Below are experts of layer 6 (counted from 0) of a mixture-of-experts language model. Rows are named router (the router's row for the expert), gate (a neuron's input weights, with its number), up (a neuron's input weights, with its number) and show model dimensions 144-191. Each number is 128 + 32 x the weight over its row's rms, rounded and kept within 0 to 255. Numbers have three digits each.
After each expert's rows: a language model's description of what the expert responds to. This comes from a sample of Wikipedia text that the model never trained on.

# expert 22
router:153169124186134193126102136083118110161120121174126135140160095083134108068168088148125122128130108106141145122164076105101137058117163085089133
gate0:113198111151157081134127092143146112147174081163098098163118189095167110191126080137134161179159141164096159100085118081152184144151109122105124
up0:130207119140173108122140146129154164204171098191111117122081127133159145089121079141155132116107107149101117124119125111139134130123104116098169
gate1:091129101140070095120111114101146138101126121138090141090154099113151085126160118157145191085110116189087174101092073090131159144070100087122110
up1:184097117099114112152187165150166168146142109078134122100067115120114178147122157072084060166145139081124138133126200142132068093187141073118117
gate2:111132097163194158122204151139105121114177221125132134134055193095161141158151112158170165173108076176159143112156179133106115151125078192134123
up2:155149160113146186125184110142105111143239173143079148138083138145120133126128088111124145165086174139149152147170122099154159174060148119164078
gate3:102107180136139153108182129075094096036108142156061155071162133078092136120126097147106126148163113120085127105107143122082144124099150139162141
up3:131099098113125132095154115132107142091150146136102141106137072118100142115107088143111148077170151132124143092163099126121150065138170129155149
gate4:134169062137139079149102139144150105127151142099148084126169132138147080126135213135118140116102121168117121081144055113142101150170141112170138
up4:084093186118166117118146148140102132108108107178107175112113137120117102119129087083151138145149091103095128131087141074071171048122120166105157
Sentence-final periods, commas, line breaks and contrast connectives like but, however, while, so at clause boundaries in prose.

# expert 17
router:131138171155133137166157142146138138148126085207099132187161081130156130179117148085127155113125125088105106116128105147184084108132174128099112
gate0:125132160088151121138165186161088078105132068129074107178175118169141120099162167147180128105138119139072093150089115133120134100073148142089142
up0:147115154110172133106105154156223152098122174118197041145169172092134091165127078154200129087082134103138146092090095069121154172128113174103102
gate1:098140155105170183160116139118144157108124112192074130150095143118181073096205164073155144134131184133166166105158110158144143168128098115124137
up1:130153110172145127152113098113125109146146126081134134095102161092102172126111124130147104126153138042117158138131189179123099187155084071147152
gate2:136162106167157114145122107147100152091093096082157143108142126066076103135179085157135123097083109134136115126172101126073094132153146130141130
up2:159098122167177082162096117105136117109116087094117168147128124097111133159142077164154163064179149156130150141163155182146078146116087120166170
gate3:141103064114144076147213102080132114104159083083082160119129118132126070064127177101104142146189163141125143109163132157169156141114141144144199
up3:099140086124194148167166088129108095113190094116150100183178121120133097117139169115105097082106178143123112122144164083120122146096146130136178
gate4:105123112150131096124031091179120147111122153126144135126128116144157157094163111099132133118121153092142164154104102197128088101157148103060161
up4:101141178130081111095206093117075095135094150144155094194149128093138094102120096149111082126109167099176103141103082103184106188139194171132103
Vowel-ending syllables inside words and names, such as ra, la, ma, na, after an initial c or consonant, as in craze, clausus.

# expert 8
router:172077165153064177116161107108144130121107089104154106158128148116174120139157142144133101188128185127072141138128140127124159161073106108184126
gate0:118172135100183140147147101123089176166203136133124103178187170091145089155094145162134077100165104130121107148080161079113195164148149175136129
up0:177126118079177191112125083116103135141144075092137153099136171068077087077117099121076107135145100155128120147149158102101154159107129129108141
gate1:149083111143140149171146107140184168183144088071105195194113115175137110152136166136081149129163159132143172160180094103181132088179133158160096
up1:148166143152124152027156064156127144124127162121096090088154147121169146168153137159132123111162156111154129164108108156136135138149145109139161
gate2:112100169108122141101112106147147110132165117126081125109118172169122111119167159123105122120142166159121099145140102202166086099125144094190164
up2:148091135170113163101096108152159109116185082135117119135188110101171100116113107132126061120153116173103132174202121137174125185100112114088137
gate3:139184126153116096155149171094149127179093087072171144084126120101106146112168163141113090135175123163159068136086102110117122174165155117166195
up3:123113168164194121178159110133144126139100077199107154137152150129121116120138153127105131093110108120113160117130124133053170108179125124108117
gate4:151085124148127107101160134137133141127093133124137128128124092171122158110190171081167116083129141077119152097161107187151193159092150102162147
up4:098064171085142179110127137089110103100131138024170162131119149083132162142146140101069150115129139123138127147108149129140113141120146153141127
Short consonant-heavy word pieces inside a word, often before a suffix like -ing or -ation, as in dan|c|ing, butter|c|up, committee.

# expert 2
router:094095132113069120098135105093086142149174196135122142162185113141084128136090106157199075131105110112169137104144157141151123144183171072075119
gate0:131114118171167099175195163090092099175122130121099154120155114166167087099126081142168118157113211122175121099135139121196116148137181133150153
up0:158136171113104124156173141096163126080141091167123142116166098094152098235129103168146108179122179152186091159169097090124120098168119125174203
gate1:160124150082190140173158145117142185166122136056117162145120140083097142128147186109141161072163103133114115130151161155203167179090095128144195
up1:185091116111057092039092155132143068088095104156094111143103106129148187156143098094120103123111114144136144128156076079049127120160116148089104
gate2:100086124125140155178185149140129156109161124111077180076099147122132136138163089165198129120136126135096100158179185089142143187123175105113182
up2:121112109143124106066131162132129133090141125080128125101177124113146127133134132150106135156139176137140114130098175095167045109089086140168150
gate3:158166224148159117136109166129151105169136069166141173193161127173109125172167144176162144121211135164163118110137176118126142143174113130101063
up3:103115081081120121150130150160130151111136133081088141140049111105106115092093085088117093130120160074124138141104073102117091113140114158162126
gate4:182102101144116154109153142085099138082123099148130132153168112122106100167093158129135085196137143156060212136067097113158172190120106134149117
up4:088158148109126128114131150168128078125162097046084142104163133126087127096152119094163102110130154204175084166128135130071083156105131165157169
Tokens opening a new line or sentence, like line breaks, They, While, When, It, and word starts after heading lines in genus stubs.

# expert 7
router:155134080095157078142160140161112130164178152176110084039171147142129119155118159139179136160129136152075140063165153077126100089163127126166097
gate0:146159147151143110130173091169097130202164140146037089158106131103239171128117155151157071118168157095127106109133145176170164146118125155110154
up0:116172142147074137136117106077137154088119116107183193133102127090105104117139122135111165085124140108121159141128099123117091140148155129125085
gate1:087109122122162108155132106153104136169151125128117143130165099137179088166133117140055122118137065100119106130102148138191089083119158107176130
up1:107157097116141140154170117062167087132123166130079156166126111117061127115102125129098120136092156103053122175120147122097180130108149162147146
gate2:099116117098113095135167084105131088143077130136177121126075136177159136157080146213130132130153106127061160121094111138096108104158104145115112
up2:111124148142114096091092109167116085091121101090129092148230088154075079127117168114137145160149116127185171150095065162128116120151072097180138
gate3:171100138105072087171170140123174155132156071177131125111146142201170125172100134142133117136148169099123108148141150145110170099107154162163120
up3:127140159091161077119078135186121090113130162133099095091136117099080111134160173116078181131112115113101135139121111112109186148141137126071194
gate4:118163154118166118175121116171123085120118136176205119141122075146165141126143173086133081111139151148115104161107131130133066094168089157143140
up4:124123092134065140122079131125140144132116182135119126175149170125087100113119136075122104138115135126175054145173154174143092078107111128101099
Inner or final fragments of proper names and technical words, such as rhinovirus, McNamara, Palikir, Aleksandr, and country codes like IDN.

# expert 31
router:171163094096136175115101125127105175063155082134089161088148116111071123138145106069127142118124130155148150107114137119122139103186185196161128
gate0:091156089155130166120173118121136147174160126157128092131141151152142104169133109086189131179156108129125186070085119142147121166110153140160188
up0:143125177111099123168111093083106118127136097142155152130145113178146118106141068124135104116119105104200144152123094222112139035115113110174143
gate1:111128128157145102094076136131135071077084120167116182121097136089117090099125138081106172162088078102147131041112096116201110097125148165101148
up1:140088155060109149224133135110165159135163095126111102164201147143095151146174071156123115161154150141170200092044171141113129132120146083142148
gate2:185118138116168171109130066129128099077160095148124157113115140145143139132166130142115088148171122121131224092109091133142105070106147130187128
up2:118125155113109114163101157150119148116152067105043129154046138159133142137164055133142104168114199138107104119131103145169153144172171137151162
gate3:177110137089150121092058128102109146073130129104133180105170076075116097123167098166170154081142116097165160108138150146145119109081135162173096
up3:160146150082099136079098084122150132185155113092115164105130118139114123109199121193119130118183178126140120131103105083130095084123149141161162
gate4:127140194097151154190149166114182131151101149043152111094141136085168125137120135169138138148090125085144150123078130095083118125090179151140208
up4:133130115146109126101148167105122071124137145143110168188141128196215126189133124117148110062121107102133139152159110080152118159142129147114150
Single letters or short pieces inside names, often umlauted or Slavic letters (ö, ž, ij), plus er in Western, Southern.

# expert 3
router:119121155169141081136146118086130095098099144153124121131156148065161120117082110096163108170091134146093117152119159152182126151090082124117077
gate0:143130140145089151094117142134130133177155080159062122171134165132111133178132094121103131058192159160108136129066153153158130154103125132158115
up0:165119127167155119124184113094114116140143170176137138126079088111155117146138052147056096047142114130094142166146117176111106130162107130142060
gate1:156129139146172113126117157136131128123135200093147123184165156157170123102105124139130150158154088155079122143071137140153124133075097077143173
up1:125109138142155186141150107101125112127103111167131112126127121155112135120135075128114102087135093057159103121168173110119111160165152151118128
gate2:156079122169147089079140129095108168174112154196146152139180067062172164116120137163110126129065114144072146144146129092145062104120082113106112
up2:101138131084098114084078147180150030124109046116087123125099143127047159140105108077116127114164129117137126116136177163141134147109121098185116
gate3:109078099135125158096143132143136149147149104166087145147108110144088130073105108091135097098187128160132086118121111111141086111123164151162082
up3:122142071093179172066073056163159104150188149137116147102187101146137188122130120142126086108101130172159098190103162117161103113120147218113168
gate4:116086065168159141132111136125182107175174136172124141203171124104178185120130112137150154151106145155157130155101071192161073136137125171109154
up4:084190128131051103081157131120073085072151114118088119077069111146092087108142166115129123179156044147082161116148201097126178125135103083164113
Nationality adjectives and occupation words in opening biography definitions, like American, Chilean, politician, footballer, plus colons and table pipes.

# expert 23
router:141095136137157180181128068100153124162149158115103165126127133120138165059124130149099091090188126145138127140117124154165102096117138165097200
gate0:123075093153192106107108112129158094131182103143165159144119104108085141155115114109144133107063083121108098146167132167105124064120111132094143
up0:144174049108160137101094148140128177135102107152101131131123107111112083136180071153045157079098100150109118130152108111153110103165128128113102
gate1:110236078100154146135112149189097143163135067152096124152156064123136144105186094167124069120093095106082077086127124098225116121144138088113120
up1:161160085144088082157084110165144111145156100118200151136154148135105126131142072125139072116187125131162195125118154144120107160181159159162096
gate2:128080116151094071109104172139072146125141157205143185095161123161156170131120102124148140109112100138164125133168099125105178194160159142060069
up2:140171136107149189146113102165156111115097110125068135169117130097069137081141164147116112113078115067140127143113146136147071107162145124094099
gate3:104141124085172113098112062148123127143116157109139100122206179100158165138129121146144121078177154183144146092124091146152122070161066071142122
up3:223148105109141103138117147121102141186153075056132103129116031121135106143174109123089124099108150119112087043171106114130211093133142152123202
gate4:148215146150174136138178103132166153148088130070097102085126169057102094123150083133090153123157140158112116180132079144145127117124148137163143
up4:134073192128126139137100224150139082112170110107194185111149128152069156175190106105173134132140130135104109196120112115079102136132068117153146
Ending pieces of abstract nouns and plurals, such as empathy, assurances, misconceptions, and nouns like support, development, control before of.

# expert 9
router:167143170100160084158114224117141167121192117087074169135086173088146149112074097147139073160131104155092169089123122074115167079133170163108149
gate0:146150133112149130170077098150162126156156105050136081101169106040111155107105109193128131136124165142227133081140117159119081130134129120161160
up0:098158119133139125182106124115075131092166124082134097126145154091137154136110127126121107143078108128105145110096177119091131134098133126151111
gate1:156148115113091153145088109109177102133176114073158095110132129074134111120123068107079115086122131179083088135120175142120115147149159167115075
up1:136158129083149079101097103114107123082127098081136137112151102111099071072121140143138151079196187135113116106154139152148104118139118111120177
gate2:091070147133075133129176153099155136177116101125048110089150071156098132156153186077122126176095176156085119160145135117160179109141146169146126
up2:142218096139144103051115149130177092139149092104179113121130141118099115112121137139128118102136085095185119083101095139155130169087082106152162
gate3:134119086135099108138112161191110113184176174146087127115114056153131127110123220126129091117126200168116040116139136152127124103133075131111057
up3:168153116150176150084099049116177172102127129101155162113115106104057115157137069072172189133156102099110213159142148142127129095089112117156106
gate4:112176099100132157081139102102087126093146089164073139150180097126128138108105125171140115110157125128127065129109063151121108149125125081153152
up4:093073163127129137140166119122126090080159085093127130118170162102091176144128081091109114064154110146205115091065185157105058129143121153104157
Plural -s endings and plural nouns like people, students, players, often in sports texts, plus word-final name pieces and table digits.

# expert 28
router:163128197159155132135143088160148064137116202108162184109172106178164087114093133039089149128103114098121104131104160127142120169113142155180151
gate0:140127141110174123132146120088091119058050122166129156170133146105109113150191106084174094097185175052091153162107165125126108104101160127093107
up0:107167132127167180110090119114149130122040095156120124130087074058107121187133123110147144128148176063087149153126124103143206081136131139123079
gate1:050091143133162128120083158168156141063117134091134154187159169087134111169099107149079098139132118113222094133104097150094114091108126132080141
up1:117057150081142141077108147113116125077054115227136176146098090139161089129110113108184072152088167161138131142144100056136077109087172140119109
gate2:132090103146184140143105159149093112169084077135076153126101161124139136159166094148132172147196126113101148080150099099136129186168104129091071
up2:122064181100089134173130147111159154131121105149140107063138062120206169128112164130147055029121116146139121097149095159146090054107135125108129
gate3:144083161138119107121139127109148144158109068089173079100130098153151147141109077116121155124128127105172173111097140167158072129143146213107060
up3:168122090088157124097116102088147125107026110139095105113171104123081171087110151157145135132112164121108147086149089141138079158202145112127130
gate4:156039150103138148153099124142093168176097088160144142108155132146058087139056130083139108112155124148036107156106092105177139090041103162143132
up4:158097106142089149141075134134103155147146090104134071115117149126105121181071150097136112139125162096086058166108069140144109088078107129113100
Opening parentheses before years or featured artists, line breaks after section headings, and verbs like held, played, built.

# expert 6
router:117097129147157204118102116119088107089108130102109095129123116126121198061135130196134174161151077099142115105129095113084118058106103163135076
gate0:142074087094202105121123176101133160052075121100141150108095121127100152088201119165103145086083090087121129139138152160122150169125117080197131
up0:111117138126169121081089107118130115107144074148129111123079125115115116116109179075155128173109113130153128111185064132167114109066151133130173
gate1:127143181087182143148126184125059115136132096148077134094121066090123154141158168156108125166150140116170126086153120089134114139142155085198147
up1:114117121153178102078165098109131117164159190139163100172155076118194117099075050197123108133142169159161100202096136189136175107108099134134099
gate2:140147106138138166119110164119129124076124110172117154136147083152098152085113119149059170077126149100191116107086162141171160132133130109078122
up2:171080115146108150137097177100105145090160154156112088112107128135089138141087102164076100095132166206157118078123111076094103127115159145169098
gate3:130150074117150128136112155160136153091167111160143121084154163154091100153153137114087139119166129178066056128121128150094168097075132122072136
up3:144100154106104133127103087128175144124112129107155102079112093137231139144165149158111156112100170087107125109134142132165114121127182151150121
gate4:120106153124135157149145089204118087136234142130090146162151203085134076113147149166083143141139127129179150091147107130154179127115162185129121
up4:126115131114117159173133156198096162151162071123084103150117126126142130118116180140071118104129130059151121076145123032152131075136130179062102
Commas ending clauses or place names, plus which, including, took, and minute digits in game times like 7:15 pm.

# expert 14
router:136110166088097116084164219150073153131073169109153127151145133190129108158118102158101151160105148112149160160130181124131154132123107121167157
gate0:146071141149139131125125139143109138103109167118097093114166153122203198066113135115151080096124117111126058173098172146137112175110060115111134
up0:166108143140109107104097134171135107090144071188108175129116104078103108170135121144173162149166121182090184112117099078122150069140144134125140
gate1:098114132146133105087169130135142113164098188106135171178129141154147103138094184145165130093108123191101171099186151141186178178094122117210090
up1:170152136111175154161112122106091145063236116128162108131141089126133136143177101129166117142092204087156118124102082099126202102158088194106139
gate2:148102108119113114170129161118096117092112095121128118165135131157119149128170139193104107123171174151137121147116107094120122132178139137138165
up2:145090101125112136147100141165147086163192117120148145138098157111091157187167146173172133138108120146090121100153093134086128111080128135121110
gate3:097145134160136150105088160125154130123113192175164157113162104144077120136124121126157110103135160069166127085155155136155131112118123142109120
up3:060081199155074091070066129097113120153098083156099106074144147141134138127116077150130137128213101102153113129114138120173109137114143123125129
gate4:092140155155074121126141167152158137161153204130157138119107153172130135165099165138102203106080100108155115157109088120145173139056102090088126
up4:105108106132117153140092128118121117132097161144158146141091146126196164130097105096113133128158116099157090134189139123128125115122086115145166
Final pieces ending a word, mostly s and endings like or, os, as, in names and plurals such as Pylos, Poyser, optics.

# expert 5
router:153106071081155104171136109109161132168111140129154047160139151164152187108151125131094170138105083155128184182110114086133126098174072148061081
gate0:106194130142063134133147138089126119085154078136193142131178121111178077118082142156139142095090142143146152097050138180144120133125092085119118
up0:165149149111167107122158115161128146146102153161161111162116184141135138129106167143145106087099136119162059146121093122125168115179129174134129
gate1:114113164148187094082071087111095143119143097088154161175142167133099132110136085173074134154191069114064140114139099150185083127144146140113153
up1:094203122131057187143137165156153124153152111102108125116159132106123095161109161119179111137110166139132089181108120110094135145092118162129123
gate2:131197128133158125110079168075153116162149142154085081143099183119131125120177136147083155180141122118123158113150108103140147139108098138161104
up2:065138100144142107137188134169151159039129092170139156130104151106132186087123099120133143128133160175093104176137118143185107153196149177092128
gate3:072160151083155112148139158140163148119179139120124159140170117122155150070153191133087110080098143146154071132126140098111166087136170134120122
up3:160151112155105092097124104136143102161176104174102152141204129089139155133067105056199117102141148122121144172067098122116086112145125151100157
gate4:115115155103137222118151147207149112109121112078183107115175139144104120130133156176143133094127105107093048141052095141082117173126116140199101
up4:122110121092127120130129105128128214136148143164127132121159104132022180136138149101097121146140164102104077089194172115171104128146144063134084
Pipe separators between cells in sports results and data tables, also semicolons in lists, and auxiliaries like been, not, sometimes.

# expert 16
router:094150157163157126151104131127173058112139151160102137124096128124053161166095139142126170140190197151102109134125070142112108113152181038121117
gate0:157132139125145140106087204120096115135120146119011105119169115136122155117062113104123142123156116111134174150144048178094102107092185125107155
up0:095151092131175097135132118133082131139125127129150146158168124164098104122108123177165109118124155069187128123133168100102185171049118139147075
gate1:115152164094154097120101189119187107109162121137098175156170107102115104134159121125117162161078100105093091117137117133139203129119161105055173
up1:110128089099164091159114218108202116102122125124192150119138071144130149129196181161090140164112141117107061140192076117106161176161162065108115
gate2:126089134134179123138159157132141125108119204127120126075108152069094111115142071149119109137128174137130103118153121156139116147140112104131131
up2:112107189115136096138110106132102084107136110134155079110137108071145114094191114125148133151122133146151116131118169186180183056165112137130221
gate3:169131177185135211171119153163096108122124167139141145135178139122105078101151202152077122128113127214126154138132091128226172128133111130138191
up3:130138181172124192246141168165133091130108173116150177122159139136107096092162169175115148138184062187134101146135122150178106131155131094087152
gate4:116170122095125187136148134089114051128101116143123109143130091133110098102113173070159081145122126123084149093135114103086205094147139138116226
up4:108179156122059156159133101138178109133115162091089143084073152123125138148086135081184132163146133161008131134119109145052109119173122079112142
The preposition in and similar ones (during, throughout, within), usually before places or years, like in 2015, in the final.

# expert 30
router:132162111158147117164079141111085123085145092170114134146128144105092193111179120178125152119124117152097082085132093147178148123085101085167185
gate0:126131111101118161144153152101146095145157068065099136189108170118218105095113102191117045089234187138115143137116086123160112107138120131157111
up0:156172134117110175149073170126104122149120133109097149128160146113108123159151153091184025125190145106174136173119098169170109089096080132137115
gate1:120173140121133169101132150038090125095047092055152159104115125123064098209163122152157166111133183130140191180126110107126122115200133132142074
up1:148169180103143082123134136054078143104124168094145123128062122127091147183175123196139162106111215083175126116130050165106189097170158096177124
gate2:114122066169181171133146054098141101100182121075077125109156189143135145113113108186107151155156109129142128130093127087163112064131148115097113
up2:142081096128116154141081096080114129128147162158088085139209087134103162106119156135124105148121135079105134143130106129197106165101163125173131
gate3:085115092121161132108119126127179120099087171171135099163160137122129111099109109122141127091107082123124079123149086203149126178150119141124154
up3:117111131146148121159104144114139151130132110115152059092140135192092210096151184113129145114118169053140136139079172104107148129111135112119140
gate4:157145144144135145104118114159122113101156136167140158170176099182065149139110087118125125146156170139120132166148128116143120079098132132153132
up4:113091143130184149092117134077143124100134185115175124137141113140078128154195107184177128097121142152118069160150067188146134023165192099138155
Line breaks, == heading markers, table separator rows, and opening quotation marks starting quoted titles or speech.

# expert 11
router:120120168166052167107118107130135139151215149135128106145107155097137134094103198156122133080142095140205159145104175179136147123112110237094126
gate0:100114181166128139116112167157147138083137149146138203148112127122152141098140117112104151102123121132096138194068161145089084104076163155134139
up0:156143075099163154168088099141120180154123103131186094113139095170095133158132148112168088134147137093220114102166119096153193153166089125111201
gate1:146150177135127193041145162137165089150151125113169092160041189189119137159162132197165149154142078144108163065117157111164185138130123125081127
up1:172127148142125162095101151154139202169133127159179117095121139171120173140174202098121098105043073154138106143105145159199163112103099115025168
gate2:166114203183116134076119047149147142120176145078111149202058143153136099130106094250144129112168192111096164048096155165085160142103118155103077
up2:091109094154160103118092176139070144100056161113113163106134158126141062162136146105108128173138096126126117184143126106116074069107153083117208
gate3:082110089129147106086106151100176163140116147206092154068150101101156134112172140138084143146115128152076071150094088160124108107106151085129090
up3:097106135145124186139117103163106103192150073096159125175119132120135140182090109158086157111122105104176159047150131159172106109089080146141083
gate4:203127144121100152102124144106186108124150086142124107126083126140111111049111139113154084077160136140136143137077075172121178131119195141120116
up4:111048098136141151103159124108113136125092119152095117155170056102095134132136137114148141187154133063103045083177137107118068131111164136121178
Words in biographies about education and careers, especially was, He, She, graduated, attended, served, and digits of years.

# expert 26
router:130115081147177125110105112140102146119057076110163088112115105076129121083107140123048123135149161071126105122165125166117142134088091123117092
gate0:143165119164125149142162071139121101098129121149170121160120157093108132109131124166148138131124134103156084145149075191132120126155090129168152
up0:137112119109175089071138115090129125126135139164142216104171072058111152082104111122131058100155125086135101111135122125129107127110152056114186
gate1:159058091102137150085099071120129133133110149133094117166151128106111067123145140137084105206104073136093097120136151040173144146083144199153117
up1:136128099174065110138095157114076114118141109077123158143062159139118167155133114111118135113135107139144146115120094178045182140096161145129098
gate2:114144178159159112158141153089096123123104134063157155140197089161136117152083188153115112092092138107140171166147163103142137097179168160139115
up2:107127157095158048133110129061141104119112124105128124118130110167080142106121155123072101210147164116157141071137124162151105132129093210168120
gate3:155088160119145114195046147136187183141156100134101057136099138128121111157156120141084085120185156194087171159092137200077106118122117166122102
up3:115148172090104139179122122126120108164093160108124172128144169187154130129113126175096129151149095184104087125135129120109088153063155133099184
gate4:150124115099131049161137132127144124119121134137159138180112138129134077099138135140151037129229091154151132151099175141149112128106109136191161
up4:156100139115123122037130098100101141122100135175128087148081095127070081136109131094143148151155121139151130144102109170166110139118097140170140
Everyday nouns right after the, a or his, such as year, night, war, role, film, season.

# expert 25
router:153109098120123138084144166140136152095132128143169131127115085193099132114137107130133160090104122136149099150207033032103163106106094178120122
gate0:023110073092069122069146161050150118154147178104126146115127156176161113059086110110148126126085065155057090067080141088094101074112194018127125
up0:143092143130185103093174169098137144092068086147116119118166155159128124112098164139076144138132223125129154126083128146124101154139175130133101
gate1:136132178160146103111062099128174075147144096156130140168128126105144132152121186104135140095127147095145113078112094133160122069093113175132160
up1:121108099107086131087066137186163128187136135113137105110053212110087140120144170150070127187062150127130136151135147130194134151131168074135144
gate2:111155142148140128153207179089091167100121130117117071115140085137142142096128071123148092087138131141150179068089073120105182142176100160180119
up2:110147113104117063115086091149119125163110128150062149063105189082080161145180205109082141173102125113092168132170146104168085158156101102067113
gate3:146134107164153112190088170116124137148073110199142104077170075126113105137106212091127125157174123143094121159157166071126155169165109157150172
up3:123148131102163074132105141128162107163138136130133147109129106158113120131119156107092121090049083155116137088099115133134195134149120181175109
gate4:139127109141090149051127067108144156088170122107157138153164095137141129081145161139145088067131081149168148114135104137145162155160110125122111
up4:139185065115083159091126144150129158177167125160133149112054125146119184107125112134143156159095131153098152097157177122165149102138167126112168
Closing pieces of surnames and place names (-son, -kin, -ton, -ville, -child), plus -ly adverbs and last digits of years.

# expert 24
router:083157076054109105142134139131135130150159139062131128138110145134149090112159135095127160119117113093137159185098181160107129118133153121159077
gate0:114080144151132153164140143100029159081135099181169093095145126068145123139167096135158099117130122136110173143082156107137091147132129068118150
up0:136175087141102141136122138186066144183148156158145139095157113107089112120141136090158109150120146117085116114174139179191155107128126091147140
gate1:141167141120095140118130131103102179178172104093157160148141177076175115130157170174150122140177113137128150163133151183147110065101139119189102
up1:165201009086120133184123204117128126137047164115106108093051101120115099184107171130108167124094147154091141128123118121089152086175136100080132
gate2:111142148120138090142116173073117138101096138140226075140137157153174135138152163100154122136143172171147063166150110157138098146056155182181171
up2:144163128158109111111165103087143166152133110126112201072161134170107039141119062125174121073123075191114086131110094090071108125118100155212127
gate3:106114150123064132123133176137188081127151157139114139073090104116196102129134145156127097142154116111131151125113144127092122077138148129138132
up3:098202133111092108139099163118162154152145083078181040120149077054124161100181103141127083067119124110181149104089088208152200102131145126162126
gate4:160071160130105140169126135127155142109159132075109136172099173075142099114136074122071092184167120114111154102061146135073096132086182085080114
up4:054123105169140102115118113146065126074114124141136109122137132152097159105151164177123170068147148129219080141157054157140171181143112118084133
Word-final suffixes -ed, -al, -ated, -ized, -ous on verbs and adjectives, often in legal texts like Repealed by or Succeeded by.

# expert 27
router:123139144082096134168137118079097139138132182112081157119144166176105117142151178132101105062135122092122173134160167109122127125047132121162142
gate0:097111083102163111076161112058111146119112149077092163093146117194113080079114130094130112115111115127127144127152061104085101136089096166105083
up0:105102187105113153080162083078132090084119135109122182078135128140122130148151115123110056105153180168158118140150092153136128138145187116184109
gate1:044115144157177189145140114147168101068103098115113071146098124089129129128154099205096068174135109172111079106096167126176139104105162173147141
up1:117144092154146111150141141165112139186093141100173136134115089104092121118097056142130115169155130112025139146114077161132156178134143115151125
gate2:100148161181147118089157120131153148176091139137133123108185049138106112127180133121204123121103111131115132102114023123107139135124153205122159
up2:126121111121148086112130166115131171078161085153121137128057162075142120173128169166119128109122111104131091126075135129126085113115128110120021
gate3:078194112124163152105143137147108109144138133150162099134131214178097094196100096117079137102101086125083084178184067147124134131086090102141185
up3:190173133126093118119145105122181114066172159125142126145119137097179084094130139088168181083144159139112159183140105141063154154142138124157126
gate4:125157136132128123128160176170151147129081149093132122154084127143109038111100141138137142131075125101164103082129135108105122109150133177190143
up4:180159069172118103121201124157175119063139102163099137087115114122133088160143121172156088136148131122152186111116147113109117108156176137177103
Closing parentheses and quotes after numbers or names, percent signs, and sports or election nouns like Cup, Championship, season, medal.

# expert 4
router:153117140108133098176112088116144118185100082114098095174060143181112101072043141130084091129145122117078194092133160065138112138142109187134125
gate0:149099175098146130119142113078169146087156097114131139124141130185113140085145109137106120112145140082123125135166136180144091071184137131134186
up0:138143163148113136111115124136124071111121098146173174113124174172148137129122096108108029079050125083153176098139127073111084087162109109137066
gate1:059141122107153114150084103165094056074135160141120127089138139185062068124111127134073058150153115154189060065142135113121177136102155171121102
up1:083103105145158088113141102070077123119162073152079123056162164145147095116125117193085123220099123099112104145098192100100136141186142178101099
gate2:098106112145159118127069114131160069160110131117098140124141068083148171104110117124121092153117073116122106108082082170179126146131095075078126
up2:143081140067140159064100103123123105157096115123084123133143091149101056128118115099118080158160136130108138080110095142131107083089113136170112
gate3:111079132064172176121142167136129159164119139114085123090106148141178152132127160168105088135131177085121121071107100164169131149163118117105097
up3:103129184165147081080167095115098103094127120130098137151160134118168091072144109112173168121124157078141116203180116126102138133121162101152207
gate4:200099173089133110133072126160136152100137147103075168182119162154063105142135095109080150122095108102102141093089128118172076082151135127107162
up4:158104157143104157109097078140112136106106111155162124150138067142086161089110118128121147153111123114161155085103135150070113097136082103101206
Final digits of years and decades such as 1990s, 2015, 2000, plus mid-word pieces of foreign surnames like Henri, -ski, -mann.

# expert 21
router:174201156186058071138148148107094093095152162159096076110109084142122026101150176158142121112085147077187141129124181099162161183175128104158118
gate0:118034109131176177125120086157153132140097098136117150126097190152157163081126126083084148117151150105163131089061077153085059078068139109082194
up0:112178128081118175091109159152199139145139104135103122104178102084066124144151112141130129147132124122131102146087110150097151155105065158119116
gate1:122108128132126088068133049126094144105130180119125224141182129090147118140118158117094134119093157100130179115144137213077144122128096144219135
up1:152072146104079133092132105139140079104091147088149113140102156157172134096149120112106190146141145117156172095132187162135097177163084128096155
gate2:131115123135161107129137173100105121172156092082115138140159146091088179086123088146142082135154161173053114093105114163106158143049079140104196
up2:068071138083122143158155131136105117120193135104142106142134160122125130113134179145080085123132130181126129102128192117123146110097079139179182
gate3:110098146089131198128171169149074106106091126136095166119073145068068017115142103199110148117148115105159162152157105105143190035140121162116104
up3:130164142030115091109219151106074106147125112134072154111160151108098079141141083131172125149125079166149151119150129074111106094187136095107139
gate4:126121165094150135098130090170122101121176126123123226071134193159177145155127179123119136161165117144152180091138149125137103156097144080159171
up4:110122143104161070131135110165114145201173104137107103095148156153127127089101097113110217108175123098057093151091160153170065150112157164096102
Digits within coordinates and table numbers, like 38°5'3'', table pipes, and modal verbs or to before a verb: must, could, would.